config.toml
n_layer = 11
d_model = 192
n_experts = 16
experts_per_token = 4
d_expert = 160
d_shared_expert = 0
activation = "squared_relu"
moe_layers = [0, 1, 2, 3, 4, 5, 6, 7, 8, 9, 10]
router_score = "softmax"
normalize_top_k = true
routed_scale = 2.0
balance_loss = 0.00234
balance_bias = false
router_cosine_scale = 20.0
init_std_router = 0.0145
lr_router = 0.00164
vocab_size = 2048
norm = "rmsnorm"
norm_eps = 1e-05
tie_embeddings = true
optimizer = "adamw"
lr = 0.00197
beta1 = 0.9
beta2 = 0.98
batch_tokens = [65536, 131072]
seq_len = 2048
train_tokens = 737700000
steps = 8049
dataset = "wikipedia_en"
Below are experts of layer 6 (counted from 0) of a mixture-of-experts language model. Rows are named router (the router's row for the expert), down (a neuron's output weights, with its number) and show model dimensions 64-127. Each number is 50 + 10 x the weight over its row's rms, rounded and kept within 0 to 99.
Before each expert's rows: "comes before" lists some tokens at least twice as common just after its tokens as in all text. This comes from a sample of Wikipedia text that the model never trained on. Tokens count by the router's weight.

# expert 2
comes before: ",", ".", " of", " and", " in", " ("
router:52 63 28 49 51 39 52 26 46 52 63 52 48 62 54 53 56 36 51 53 42 57 45 55 46 42 38 63 60 48 45 47 39 55 60 64 52 66 55 35 35 39 57 51 39 33 48 49 51 53 44 44 71 58 45 55 43 43 61 47 55 55 50 57
down0:42 58 42 42 40 62 47 47 59 64 51 55 57 44 53 47 45 55 51 59 40 36 37 58 43 64 45 41 40 53 57 47 48 57 46 44 48 35 50 53 51 49 57 44 50 66 49 43 57 49 52 58 65 47 39 54 51 35 33 59 64 51 55 61
down1:50 47 52 53 55 53 49 52 55 38 59 26 53 50 58 57 40 53 29 55 53 28 32 42 61 50 53 46 52 39 34 48 58 41 58 42 62 59 54 47 63 55 49 48 30 39 45 64 51 48 51 38 47 60 43 34 59 52 69 55 33 43 34 36
down2:36 42 62 60 45 41 63 49 47 57 53 31 50 56 64 37 55 43 47 43 35 57 50 27 51 27 53 58 31 49 65 58 55 53 42 49 49 48 23 49 52 41 35 55 52 46 49 50 42 56 49 51 39 45 48 52 39 46 47 47 41 48 40 64
down3:61 51 19 44 47 45 55 46 58 70 40 73 34 62 48 54 51 41 34 49 38 61 34 57 44 49 52 44 64 49 55 56 47 62 45 50 31 44 67 49 52 42 54 41 60 54 43 58 59 45 36 46 50 71 61 51 39 25 51 53 54 46 64 56
down4:48 39 42 44 55 53 45 56 43 44 59 46 55 50 58 70 59 60 44 41 47 45 36 62 46 38 52 46 58 63 59 38 61 51 46 63 61 45 61 45 58 42 52 48 54 50 43 30 35 55 55 46 69 63 51 53 49 48 45 66 62 42 51 50
down5:64 48 50 40 44 41 64 75 53 34 40 54 43 51 60 49 45 47 33 57 64 38 67 46 64 55 63 52 50 45 34 41 52 67 59 48 62 59 47 48 57 40 52 49 46 45 46 70 55 56 48 58 56 40 48 55 45 45 66 70 56 52 54 49
down6:49 67 53 60 70 38 55 62 46 42 67 48 59 29 47 54 33 44 53 47 63 54 50 55 45 53 61 55 37 48 57 37 48 55 43 38 47 62 56 44 46 51 29 64 28 53 63 47 59 62 41 52 56 49 39 52 51 51 54 65 68 57 62 45
down7:54 34 53 58 52 49 45 47 48 38 50 49 55 45 37 45 51 69 36 42 41 33 47 46 31 45 50 39 61 38 58 56 38 60 38 68 52 73 33 34 40 59 45 39 51 54 44 28 45 39 42 30 52 48 58 63 45 39 50 55 33 66 54 51
down8:60 61 48 50 44 53 49 49 48 60 52 44 59 41 54 55 63 42 58 50 49 20 45 60 61 65 51 67 65 51 35 57 46 59 56 54 46 60 54 59 52 37 47 47 59 52 53 57 53 49 57 44 59 68 43 33 48 45 49 63 35 46 47 65
down9:45 49 62 51 47 30 49 52 57 53 63 58 46 44 49 43 65 50 44 40 69 40 43 42 42 56 49 66 50 44 67 55 58 60 21 41 50 38 31 45 57 55 66 34 39 51 45 62 57 47 57 60 53 50 40 60 49 52 42 54 43 43 44 48
down10:45 55 54 34 36 39 57 60 54 61 41 53 34 58 49 45 52 51 56 49 36 46 55 66 52 48 46 53 36 38 55 59 58 64 62 49 46 46 55 39 45 37 51 56 45 59 34 62 60 44 55 51 72 58 59 45 62 46 42 52 56 57 34 79
down11:46 46 60 46 50 47 53 62 57 53 46 48 48 53 27 68 44 60 50 32 38 31 48 77 25 52 47 45 39 64 49 51 51 40 50 49 48 56 50 68 46 38 77 53 64 45 58 58 39 49 51 49 55 69 54 28 44 54 51 56 44 47 54 65
down12:65 50 45 30 40 50 36 50 57 36 34 51 69 50 35 42 50 42 45 56 45 43 57 46 68 57 52 41 47 38 34 51 45 39 37 39 44 45 39 50 45 66 47 59 54 45 41 53 39 71 44 65 45 64 50 64 33 34 38 46 56 46 62 77
down13:47 58 51 48 57 58 32 38 61 60 62 47 59 30 51 36 44 51 50 31 52 59 60 72 36 46 47 37 40 48 56 55 59 45 44 58 59 53 51 58 79 33 54 52 70 72 41 40 48 40 65 43 24 30 49 56 46 49 51 59 43 50 44 62
down14:48 56 34 51 57 48 55 18 34 36 64 43 66 60 38 40 56 29 44 60 42 58 45 43 42 46 26 68 56 59 38 47 44 50 41 49 58 40 55 46 47 52 48 47 55 41 40 63 67 47 56 47 64 45 39 43 42 47 58 45 54 50 37 68
down15:51 48 51 44 47 55 36 49 57 60 64 43 52 49 32 40 37 39 54 43 40 54 40 72 41 48 45 48 42 41 58 39 42 49 38 61 47 46 62 51 39 75 55 50 68 49 50 46 11 40 59 66 67 57 50 42 51 41 57 66 67 66 50 61
down16:64 69 63 52 50 35 39 46 42 38 51 62 70 51 58 48 68 46 35 51 38 56 55 39 53 48 53 62 57 43 22 54 21 35 63 31 63 48 50 50 51 71 31 66 56 35 49 64 48 38 59 44 42 40 61 48 51 37 35 65 55 50 51 52
down17:40 44 53 56 32 48 55 48 33 57 55 56 56 61 60 69 50 23 64 53 39 65 53 39 52 47 41 45 58 43 62 58 41 45 48 47 57 30 55 47 54 65 62 48 40 48 64 41 36 64 58 52 57 49 54 69 37 31 38 48 67 47 45 57
down18:46 58 40 34 43 62 48 55 44 44 56 56 33 59 66 52 39 55 31 64 70 48 50 51 38 61 56 28 38 51 50 49 35 60 27 44 49 39 56 44 38 69 36 31 57 52 49 60 45 61 52 50 47 44 51 60 52 40 38 49 55 64 64 57
down19:70 66 55 44 73 59 73 58 61 59 44 69 46 61 41 48 34 43 50 46 47 47 50 64 48 51 61 40 52 56 56 58 46 48 62 40 48 29 55 49 64 42 57 52 60 59 54 41 46 46 57 58 64 41 66 36 43 47 46 52 60 47 50 56
down20:35 62 58 52 60 59 41 32 67 73 46 33 52 42 55 62 47 61 26 38 60 47 46 47 48 51 35 68 46 30 65 50 47 51 49 67 36 44 42 56 40 42 37 28 38 29 62 54 46 45 61 45 57 32 60 42 35 38 45 59 47 61 52 41
down21:34 34 48 47 53 40 27 30 43 23 52 54 55 66 39 29 52 39 30 59 31 48 54 35 46 39 53 52 59 52 62 32 56 48 29 44 42 50 62 41 41 41 49 45 63 62 43 52 51 50 50 44 40 34 50 51 44 43 51 57 41 52 50 58
down22:50 32 52 48 57 58 60 47 53 35 50 38 40 53 47 46 53 53 29 37 47 55 54 32 46 55 58 65 43 57 59 29 50 32 50 36 49 64 29 48 32 48 63 33 66 41 30 44 52 32 47 48 55 53 55 47 49 43 51 53 45 62 55 46
down23:48 45 57 50 55 69 59 52 23 46 59 56 53 74 45 63 59 45 46 56 62 59 57 66 59 56 73 34 74 47 51 56 42 31 50 51 56 67 52 46 38 57 58 32 57 60 60 53 51 39 38 52 52 60 56 58 27 44 60 56 24 45 42 57
down24:41 51 62 38 68 43 38 60 50 43 53 58 58 42 47 46 31 41 56 38 56 62 55 67 51 43 54 40 57 51 69 28 48 54 54 42 37 38 39 42 37 50 55 36 58 63 48 38 49 69 41 47 54 58 51 55 49 40 61 73 70 57 23 51
down25:47 45 38 48 40 64 79 52 53 45 55 74 39 56 34 50 55 42 41 48 32 52 43 46 31 46 46 35 53 58 56 56 53 58 61 60 55 41 41 44 48 51 64 35 63 59 54 41 35 65 52 57 40 58 58 30 44 54 62 31 64 35 45 68
down26:60 54 69 52 50 54 45 45 45 50 46 41 26 41 73 60 62 56 37 26 59 44 55 33 54 37 63 59 25 40 49 47 49 59 56 51 37 55 36 55 23 51 45 52 43 55 45 59 53 42 48 34 27 38 39 37 51 40 66 47 43 42 48 43
down27:44 41 51 63 62 41 65 45 57 74 53 62 42 48 51 34 48 47 45 56 40 56 47 45 57 59 50 50 60 35 44 36 57 52 50 55 38 42 62 43 46 74 46 34 66 64 39 56 47 38 59 37 50 45 57 37 50 63 43 56 73 52 44 64
down28:50 53 46 51 38 50 71 47 68 44 46 60 51 45 63 55 49 56 39 46 49 44 42 68 58 46 46 45 61 52 58 55 60 42 45 53 54 56 51 48 52 34 59 47 57 55 45 52 52 58 61 44 55 46 57 50 62 41 53 46 37 45 60 59
down29:52 46 51 39 50 54 69 65 44 55 46 53 53 53 43 49 59 50 70 46 29 61 35 43 45 61 43 29 48 63 54 34 39 63 53 49 44 56 55 64 50 44 62 51 50 59 45 40 40 44 39 50 64 54 58 32 43 56 37 42 61 56 29 54
down30:46 70 42 39 53 40 57 45 54 47 43 43 35 74 59 54 63 52 47 41 64 50 42 52 24 49 60 38 49 46 49 62 49 51 56 59 56 41 52 50 41 37 60 39 50 56 51 58 50 38 42 70 59 63 33 53 33 49 49 40 59 35 63 52
down31:52 59 49 56 43 51 44 60 47 49 61 40 59 65 38 14 40 51 48 51 53 34 35 53 37 51 37 38 62 60 41 56 49 36 59 54 47 44 49 61 55 52 45 38 63 49 63 35 56 32 48 55 42 53 73 55 42 57 52 63 38 51 50 39
down32:52 51 56 59 74 40 47 62 49 38 46 30 47 40 51 50 53 35 34 55 63 62 52 42 62 43 47 39 29 37 55 52 52 31 35 42 62 62 44 63 63 57 56 69 34 51 56 60 39 48 60 56 51 35 34 56 51 48 58 49 51 30 58 54
down33:34 44 54 44 29 42 27 44 58 40 57 46 46 54 47 40 61 55 45 55 67 22 60 47 38 37 54 48 52 49 46 78 45 41 46 48 57 39 43 40 42 51 69 43 61 66 36 47 33 47 34 61 42 64 58 50 48 40 57 34 46 51 43 45
down34:57 54 45 61 54 55 47 24 59 50 34 40 34 49 36 62 59 70 43 62 49 47 59 57 45 53 81 58 46 33 45 51 61 46 40 43 51 37 48 45 59 48 43 53 51 53 37 42 56 45 47 51 47 59 57 58 44 44 51 45 54 53 69 42
down35:48 66 42 43 49 68 59 50 44 62 65 41 41 52 50 48 57 48 40 48 51 74 49 47 36 43 28 52 55 53 55 69 74 47 48 61 67 57 49 33 70 45 49 54 59 42 59 40 24 59 42 40 68 63 46 54 63 38 67 54 39 53 69 58
down36:37 48 55 33 66 58 64 39 56 49 55 27 54 61 53 48 54 65 72 42 39 58 65 33 64 68 71 43 48 57 43 52 48 51 36 72 53 42 57 44 40 60 40 31 59 52 56 49 35 61 47 41 52 52 43 46 46 65 51 59 35 59 48 54
down37:47 42 52 48 38 55 52 58 52 66 42 52 40 49 48 61 47 33 64 39 62 51 39 40 52 39 38 53 52 69 63 43 55 58 51 49 60 50 78 43 52 60 56 26 63 57 55 50 52 55 41 37 37 59 58 44 48 48 54 58 52 51 39 36
down38:56 55 56 54 52 26 59 41 45 42 62 68 37 35 44 58 61 46 24 63 60 38 51 33 39 50 50 46 61 44 51 58 38 46 47 39 35 50 50 50 54 45 33 55 46 35 49 62 60 56 46 53 53 46 47 41 35 38 58 39 57 57 39 74
down39:60 46 49 41 36 67 59 36 46 44 60 69 59 68 44 46 40 60 49 24 41 51 47 38 30 63 51 47 46 46 44 50 29 57 64 37 55 65 59 64 43 43 64 41 39 59 56 48 53 54 41 55 56 37 34 35 59 40 35 49 53 40 38 48
down40:29 43 40 45 31 34 60 51 60 58 43 62 49 50 62 56 64 27 35 43 46 43 61 60 53 47 55 50 51 45 65 61 48 57 43 58 45 35 53 34 57 52 41 51 60 75 49 40 54 62 43 40 60 70 55 37 52 40 47 48 43 55 53 44
down41:46 32 49 43 55 78 48 53 34 41 32 53 30 54 55 62 42 47 22 42 50 31 38 57 52 45 43 51 51 61 38 60 42 56 40 62 65 54 44 46 38 50 58 59 54 60 59 44 39 50 55 62 44 43 59 48 53 46 60 47 50 55 47 56
down42:32 41 51 30 45 36 60 49 40 65 41 56 46 56 35 51 57 50 26 56 33 50 40 54 49 29 41 19 36 49 48 62 34 28 42 43 41 68 33 60 41 52 57 59 51 67 61 58 57 46 58 50 51 42 38 54 53 70 48 52 47 44 59 73
down43:55 55 43 47 32 56 51 40 56 61 45 50 46 41 63 48 44 62 40 29 42 63 35 72 46 40 42 60 47 44 59 68 48 54 54 55 66 46 46 55 41 48 50 30 48 50 43 36 49 64 41 38 52 43 55 69 43 30 50 33 45 48 61 27
down44:68 26 38 44 52 36 54 55 43 64 56 53 42 61 40 47 73 44 29 55 54 54 41 56 48 53 47 45 50 43 48 56 44 50 48 58 58 40 47 62 60 67 54 47 47 54 44 64 56 53 52 42 56 54 44 46 34 61 52 47 40 34 50 60
down45:63 51 54 43 44 45 44 52 64 40 48 42 23 51 39 49 63 51 31 56 59 40 49 70 36 66 63 42 51 40 56 58 55 52 51 44 49 46 61 52 55 53 53 47 53 48 42 44 51 35 47 53 38 46 49 46 39 66 58 64 49 43 39 40
down46:67 72 68 48 47 38 57 65 58 48 59 41 48 65 44 48 59 56 34 51 64 50 48 50 51 52 44 51 42 50 48 44 61 53 64 44 58 56 51 55 46 53 62 52 69 45 48 60 58 40 38 58 60 40 43 61 55 30 43 55 56 64 47 50
down47:56 38 41 40 29 52 50 42 60 49 40 60 23 40 54 44 69 48 57 56 52 58 46 58 51 63 61 35 71 49 55 77 55 53 42 41 45 42 51 69 60 51 60 46 77 48 57 43 45 43 55 61 49 39 35 71 39 51 47 58 49 33 53 71
down48:47 41 66 66 65 42 60 50 36 46 57 42 46 61 37 33 35 59 42 55 43 53 63 42 52 54 57 28 40 64 30 52 42 53 57 44 49 50 49 52 43 51 63 55 43 57 64 54 47 45 45 40 49 48 46 63 44 56 57 64 48 38 50 59
down49:45 44 60 51 45 36 40 64 46 61 52 51 70 38 34 61 57 33 30 60 32 65 32 37 54 38 48 55 45 44 52 64 55 59 63 32 46 39 44 54 52 44 58 32 47 43 45 68 61 56 53 39 25 53 42 54 58 52 22 64 49 59 30 53
down50:38 55 63 65 36 40 60 71 53 50 47 39 57 45 55 58 54 56 51 67 55 43 51 61 42 48 34 30 46 29 64 45 42 41 69 60 55 44 63 38 43 57 49 38 57 54 42 50 42 52 62 39 41 47 59 48 56 46 39 55 56 62 53 31
down51:36 41 44 52 51 31 28 65 47 47 38 44 56 37 30 49 55 55 27 59 47 48 58 41 43 49 59 53 45 41 43 56 39 58 45 40 45 49 43 57 61 64 47 45 46 40 40 65 58 43 61 46 35 31 40 36 53 59 27 44 51 49 29 54
down52:42 45 72 44 45 55 50 69 61 64 40 44 33 34 35 62 59 47 36 49 58 44 46 62 47 45 49 51 44 64 57 54 45 42 57 47 51 55 45 48 36 51 51 41 75 53 52 39 44 58 54 57 42 41 61 41 41 38 54 47 34 58 47 60
down53:35 60 53 41 48 57 40 39 28 40 42 60 40 54 35 53 61 34 16 29 50 57 50 60 61 59 52 56 56 48 52 40 52 46 57 30 33 41 54 31 39 49 51 71 56 59 44 38 42 50 54 63 52 55 47 50 35 20 37 56 64 41 61 38
down54:53 55 61 60 61 61 31 48 56 59 62 37 67 38 35 49 32 36 43 61 51 49 63 51 48 65 31 59 54 47 57 60 55 37 35 50 54 37 43 57 58 56 55 54 44 72 42 58 57 58 50 57 59 46 58 43 56 54 60 68 47 61 51 47
down55:46 60 53 47 44 38 59 31 58 58 49 58 31 53 63 59 66 65 34 51 53 58 40 54 55 55 59 42 47 47 41 62 49 43 38 42 39 63 44 42 63 34 51 27 65 67 48 41 50 59 38 47 53 66 49 47 47 36 54 28 44 48 46 54
down56:43 54 50 51 28 56 28 51 41 55 55 52 68 47 61 32 58 57 52 54 62 56 44 36 69 44 75 33 63 49 59 42 63 41 38 55 48 67 32 43 43 45 52 42 40 54 53 45 41 26 46 61 49 53 64 58 37 50 67 49 57 58 56 45
down57:48 33 58 60 43 53 33 32 39 54 47 59 35 23 45 48 53 59 57 65 49 48 57 44 38 37 41 37 43 47 54 43 55 43 40 55 27 59 59 46 45 56 54 43 53 41 60 56 56 40 48 37 34 56 38 47 36 46 47 35 73 80 53 65
down58:32 45 56 53 53 54 48 50 48 57 52 54 48 76 57 31 20 53 36 53 58 52 39 45 56 39 35 29 67 41 55 55 43 52 37 40 55 51 40 42 62 55 47 58 41 60 62 45 60 43 42 58 53 43 49 68 31 52 47 55 61 40 48 48
down59:53 46 46 55 61 52 48 52 28 42 49 58 47 51 42 39 70 49 42 42 28 57 51 56 52 67 50 53 45 42 38 50 56 44 59 54 51 32 32 35 61 44 62 47 62 59 43 39 49 59 35 59 55 71 59 33 33 48 55 47 55 55 58 54
down60:68 36 47 36 34 53 42 33 52 49 48 47 50 54 77 48 48 66 45 43 44 57 49 70 61 41 43 49 57 44 40 72 46 38 51 55 53 50 58 40 45 34 39 50 51 34 52 35 66 57 58 73 70 62 72 54 51 36 57 39 53 63 39 63
down61:11 47 49 41 33 45 48 47 53 49 30 48 44 45 32 47 51 58 55 38 63 52 65 43 39 52 46 44 45 60 55 49 26 50 52 55 30 44 61 62 36 43 52 58 60 40 46 57 52 59 48 52 45 51 44 44 59 53 46 63 44 46 47 53
down62:54 34 31 46 44 58 60 43 64 30 43 56 56 43 41 47 48 37 26 54 40 51 53 43 54 50 41 45 45 48 53 52 50 55 68 30 47 54 45 44 52 44 54 51 50 48 48 44 64 63 57 52 54 49 49 45 49 53 60 57 56 45 47 41
down63:47 55 47 54 43 59 48 57 47 42 44 41 43 53 70 57 35 47 51 51 45 50 81 43 59 37 49 60 37 55 57 52 47 54 39 34 55 55 49 56 59 64 67 43 46 61 45 47 51 31 57 43 38 40 43 37 53 49 51 64 57 51 48 30
down64:46 62 58 66 40 49 66 68 53 51 28 60 35 47 50 46 51 53 71 45 37 55 47 56 51 58 43 26 53 35 51 56 46 64 43 51 36 56 52 50 39 43 41 40 56 56 48 58 60 57 50 65 62 66 49 45 48 45 50 60 44 57 46 71
down65:49 40 60 34 49 67 44 45 51 48 54 38 37 39 42 68 75 46 28 73 31 54 45 43 47 51 46 52 29 51 53 45 56 53 37 48 48 53 44 51 64 52 49 58 60 63 40 28 55 37 49 63 45 62 62 55 43 37 67 49 27 45 48 50
down66:46 47 43 36 49 51 64 52 71 57 54 43 59 56 41 52 45 23 55 41 36 51 55 40 47 53 20 48 49 65 56 55 32 53 55 39 66 36 53 42 44 65 49 40 60 51 62 35 50 56 35 35 59 57 60 41 46 48 47 72 62 53 47 55
down67:49 53 49 54 45 54 54 47 68 57 46 45 56 55 54 34 59 54 57 51 42 41 59 48 43 52 53 50 36 42 56 45 64 53 58 57 60 50 54 58 49 63 56 57 44 61 63 46 49 62 64 56 46 32 68 29 56 53 43 40 32 42 50 47
down68:54 54 49 59 45 48 67 67 53 55 48 63 52 56 63 38 40 61 52 45 49 52 36 61 52 47 54 43 53 45 59 55 56 45 45 64 45 44 51 41 51 35 34 42 62 59 43 24 58 72 49 66 55 55 77 45 48 30 59 67 43 61 52 48
down69:54 58 42 50 40 60 66 58 69 62 60 55 43 76 30 46 58 43 52 21 58 63 47 60 37 52 35 48 52 59 52 49 67 46 70 58 33 46 55 59 56 43 51 54 69 57 47 42 32 40 43 59 59 46 50 45 57 43 62 50 45 44 49 50
down70:42 62 42 50 56 41 39 64 54 35 52 35 50 44 52 42 55 50 42 44 54 56 76 61 70 46 48 55 40 49 55 57 44 41 49 49 65 40 55 45 55 50 55 55 67 47 49 60 54 47 56 47 35 45 40 35 50 46 62 48 53 43 23 36
down71:58 48 74 46 52 45 45 53 59 55 60 55 63 37 51 60 42 44 40 46 40 61 47 56 50 48 49 52 47 31 62 64 36 50 43 62 49 43 51 44 46 38 50 41 59 43 59 61 54 47 68 63 48 48 63 56 36 54 33 54 59 43 54 51
down72:43 73 55 39 36 53 62 49 43 54 61 53 60 56 37 49 30 47 59 57 36 58 51 54 64 54 45 54 51 77 61 43 47 50 44 38 41 56 46 38 49 48 40 57 50 48 50 68 47 65 49 49 56 42 49 48 57 52 51 54 58 63 50 48
down73:45 57 35 18 45 48 63 68 56 50 55 56 51 56 54 51 36 42 47 71 42 45 48 59 32 47 36 42 58 54 50 52 57 51 61 63 57 46 50 60 37 73 52 52 49 44 41 54 41 47 44 37 47 56 43 48 66 52 35 49 36 72 52 42
down74:36 45 51 63 39 37 56 53 39 33 52 57 63 57 47 52 50 49 30 64 65 44 55 51 47 55 52 40 58 47 56 46 55 57 55 52 41 49 65 63 52 58 65 53 56 61 30 60 58 43 41 50 38 48 46 39 32 44 43 43 38 52 58 49
down75:57 43 45 67 63 55 34 44 43 61 43 28 58 66 48 40 54 52 57 47 50 46 57 49 32 49 46 46 56 45 52 42 56 42 49 54 63 51 57 74 42 35 66 45 34 38 50 48 45 63 36 74 44 51 54 52 36 45 42 53 44 46 64 43
down76:57 55 59 60 57 54 34 67 33 46 35 48 50 38 38 47 70 40 40 43 59 51 45 51 31 47 54 50 52 54 51 56 43 42 33 60 44 36 61 41 31 72 62 65 60 67 52 46 49 46 44 56 42 55 55 47 23 41 39 58 61 56 58 49
down77:41 55 44 61 53 64 56 58 46 63 40 40 57 41 44 40 56 46 49 36 46 54 54 53 52 39 56 38 25 66 49 40 47 37 38 60 46 59 42 52 50 44 66 51 51 46 41 30 23 26 58 46 43 54 56 73 50 48 44 49 48 60 56 49
down78:54 51 66 40 49 48 53 64 53 34 69 63 52 48 57 53 47 34 33 47 56 35 65 64 57 46 38 50 52 60 57 46 41 72 55 53 41 52 44 46 30 69 44 56 20 58 39 55 63 36 47 44 40 39 39 51 27 55 38 55 53 49 47 58
down79:55 56 70 38 51 41 55 51 57 34 63 37 61 59 56 39 42 50 38 46 41 44 51 34 72 53 60 41 42 68 57 37 59 56 62 55 39 49 37 36 40 55 43 56 40 40 40 49 57 45 36 42 26 59 45 51 58 45 50 56 49 43 52 49
down80:57 50 55 11 37 59 74 43 48 49 39 52 56 59 56 57 47 47 52 48 66 58 52 59 50 55 63 55 40 58 63 56 55 68 47 43 39 47 58 51 56 35 75 65 63 60 50 38 60 39 62 61 57 71 50 50 50 38 60 51 50 37 69 39
down81:52 50 49 41 36 57 27 43 54 66 34 58 51 52 48 64 60 50 53 48 38 53 58 60 55 47 46 53 75 47 33 58 64 64 54 74 47 57 55 69 55 34 48 39 45 56 47 58 51 47 48 51 43 64 56 54 53 31 50 61 75 46 51 55
down82:60 61 51 37 41 57 45 54 58 56 48 60 50 57 46 55 49 42 48 41 24 57 46 60 59 62 30 61 53 49 50 36 59 44 44 51 63 60 30 37 39 72 47 41 50 56 42 47 61 38 53 36 62 66 51 60 51 44 51 49 55 62 64 59
down83:61 43 52 33 55 46 55 45 48 47 48 45 38 55 35 56 55 39 44 57 41 42 44 49 40 57 40 56 40 53 53 60 54 47 44 48 61 36 77 52 43 58 52 61 41 51 53 38 49 41 31 51 45 29 48 68 50 51 30 59 42 49 48 52
down84:43 63 40 47 44 43 62 38 50 49 43 50 55 45 48 45 31 48 49 35 52 49 38 41 49 40 55 50 61 26 74 54 31 45 29 45 61 63 52 56 63 67 41 54 52 71 56 55 53 41 67 47 38 51 55 45 41 50 61 65 57 44 48 52
down85:69 57 42 54 50 58 46 51 44 45 46 42 52 45 50 63 50 33 26 44 57 45 72 53 70 54 56 48 40 57 39 37 41 46 62 47 39 34 55 43 37 46 61 53 38 43 42 68 50 58 55 47 58 42 33 55 48 63 60 43 51 33 50 37
down86:62 58 54 30 43 43 57 51 44 36 54 52 37 46 28 17 56 28 41 57 50 38 51 41 45 54 46 33 43 60 56 52 40 43 53 44 46 49 46 65 61 59 59 28 58 42 54 34 48 46 34 44 31 36 44 54 50 49 33 50 46 38 53 38
down87:62 43 42 71 46 49 62 47 51 50 46 70 44 52 53 39 59 55 47 67 42 42 41 50 54 49 41 55 74 45 43 64 43 52 35 63 49 69 63 35 58 53 48 47 72 45 74 59 50 60 51 54 53 50 52 73 46 50 51 41 49 65 48 42
down88:35 54 51 28 66 56 46 52 48 37 46 57 52 59 74 48 56 56 64 35 57 44 57 29 47 56 47 53 34 45 50 59 50 59 45 53 56 48 56 57 46 66 52 45 44 40 34 55 73 34 52 43 38 47 52 54 39 55 37 50 52 48 51 65
down89:47 46 52 49 48 38 73 59 49 40 44 51 30 28 49 49 64 37 34 54 47 58 57 47 52 68 57 48 59 66 38 39 46 51 53 39 46 50 54 52 51 42 61 38 64 62 30 64 45 33 39 47 42 52 45 28 54 63 54 55 30 47 38 60
down90:54 53 52 45 45 42 50 60 45 58 38 65 40 60 38 39 64 65 37 58 54 29 60 56 59 52 54 50 60 63 51 55 39 47 63 53 46 49 47 57 33 44 42 56 58 56 61 39 67 63 36 58 58 56 60 56 53 31 51 54 31 69 45 43
down91:47 39 64 34 45 42 56 39 25 40 38 44 58 51 49 63 61 62 41 66 42 50 56 45 65 56 54 59 59 36 40 52 66 44 31 42 54 58 44 64 43 63 65 50 42 32 45 47 42 54 57 72 44 52 49 55 37 41 40 40 57 59 59 41
down92:39 57 32 46 42 61 42 29 47 41 50 50 42 46 60 34 41 47 34 66 54 41 56 57 51 39 67 53 38 48 33 53 59 45 39 64 43 60 57 48 53 50 34 58 50 48 44 54 39 43 47 47 50 64 50 46 43 63 44 63 42 63 31 31
down93:37 50 53 54 50 52 41 55 27 48 43 48 44 51 31 53 63 57 26 50 47 55 35 48 41 56 57 68 41 57 51 57 46 41 48 38 29 42 45 55 52 40 50 68 41 40 33 27 51 39 53 33 57 40 38 25 39 50 45 38 66 65 48 55
down94:47 58 59 26 35 51 53 48 45 74 47 61 43 58 50 48 49 56 24 41 53 37 53 47 36 56 61 46 41 48 37 45 66 64 54 58 51 53 47 56 45 52 43 39 60 41 60 70 49 50 63 58 65 39 50 61 42 40 44 43 54 56 54 66
down95:44 55 70 41 26 33 49 61 45 66 49 42 50 51 50 49 52 66 55 40 50 40 54 40 48 43 36 51 43 59 50 27 55 49 52 45 54 42 50 46 42 49 40 58 57 41 47 32 65 50 44 62 42 40 54 56 64 48 59 74 64 64 51 54
down96:39 45 58 62 50 68 48 45 71 32 55 46 69 49 63 69 50 34 45 51 44 56 52 47 33 58 52 44 45 51 36 56 55 52 56 47 47 61 55 44 46 51 54 67 42 37 61 47 44 57 58 69 33 50 42 57 56 44 54 45 31 51 52 22
down97:53 37 46 54 40 63 58 45 45 45 47 55 49 19 47 56 59 44 33 55 45 53 48 71 57 57 49 38 53 56 50 40 63 46 44 46 54 47 45 36 54 34 56 59 64 58 43 58 47 71 46 54 52 60 61 46 39 45 53 59 58 45 42 54
down98:37 63 43 33 51 55 57 48 52 68 66 49 48 27 29 58 49 47 53 65 43 37 57 59 45 56 52 49 47 52 60 59 52 48 45 65 49 48 56 51 42 63 60 55 61 48 53 39 61 61 55 53 61 58 44 66 49 55 49 53 66 66 40 48
down99:48 44 22 50 35 58 52 40 48 35 48 47 48 53 58 48 52 46 68 36 37 24 48 48 62 47 55 56 62 40 64 40 60 43 52 46 67 66 48 59 61 63 38 41 42 55 38 44 45 64 53 27 51 37 54 41 49 38 44 49 42 55 43 58
down100:41 42 52 50 44 36 48 44 60 50 50 64 63 51 41 52 55 41 60 46 56 60 43 60 54 46 59 34 50 45 38 56 52 33 64 63 61 35 51 40 44 57 65 75 58 67 52 53 42 38 54 44 60 48 57 51 56 44 54 55 44 52 59 65
down101:30 46 39 34 59 52 37 48 57 43 52 57 53 57 48 42 29 55 45 54 63 37 49 50 33 47 57 47 42 49 66 41 57 71 50 41 43 43 34 58 45 60 40 38 51 45 57 76 66 59 62 53 43 60 32 34 40 66 48 60 38 48 52 48
down102:41 54 43 60 43 38 63 43 35 32 65 62 29 53 46 39 48 64 28 66 52 46 56 55 29 50 64 42 37 51 65 36 35 43 51 44 53 39 40 48 52 50 45 46 46 51 57 36 65 51 36 40 42 45 36 43 44 40 35 47 44 34 62 71
down103:49 49 64 62 38 65 55 64 62 57 52 52 41 28 59 53 43 61 51 52 44 53 29 64 47 34 43 66 49 36 58 80 63 34 39 45 60 56 33 36 47 39 63 42 55 62 50 37 43 60 62 42 44 33 52 54 53 37 47 56 38 61 52 37
down104:61 58 67 33 57 41 44 49 37 37 40 53 58 46 50 57 61 61 63 47 39 62 56 40 64 65 57 34 36 34 64 36 41 43 31 48 24 40 55 62 39 44 31 45 45 44 53 46 54 48 62 49 55 48 47 45 43 41 40 36 57 52 58 47
down105:21 29 48 44 68 53 58 57 45 54 47 44 57 51 66 37 58 29 54 53 59 47 50 52 49 56 57 56 35 53 57 43 50 49 46 53 60 43 50 59 51 46 53 70 46 49 57 45 30 33 50 50 44 42 35 74 54 51 57 58 58 61 27 46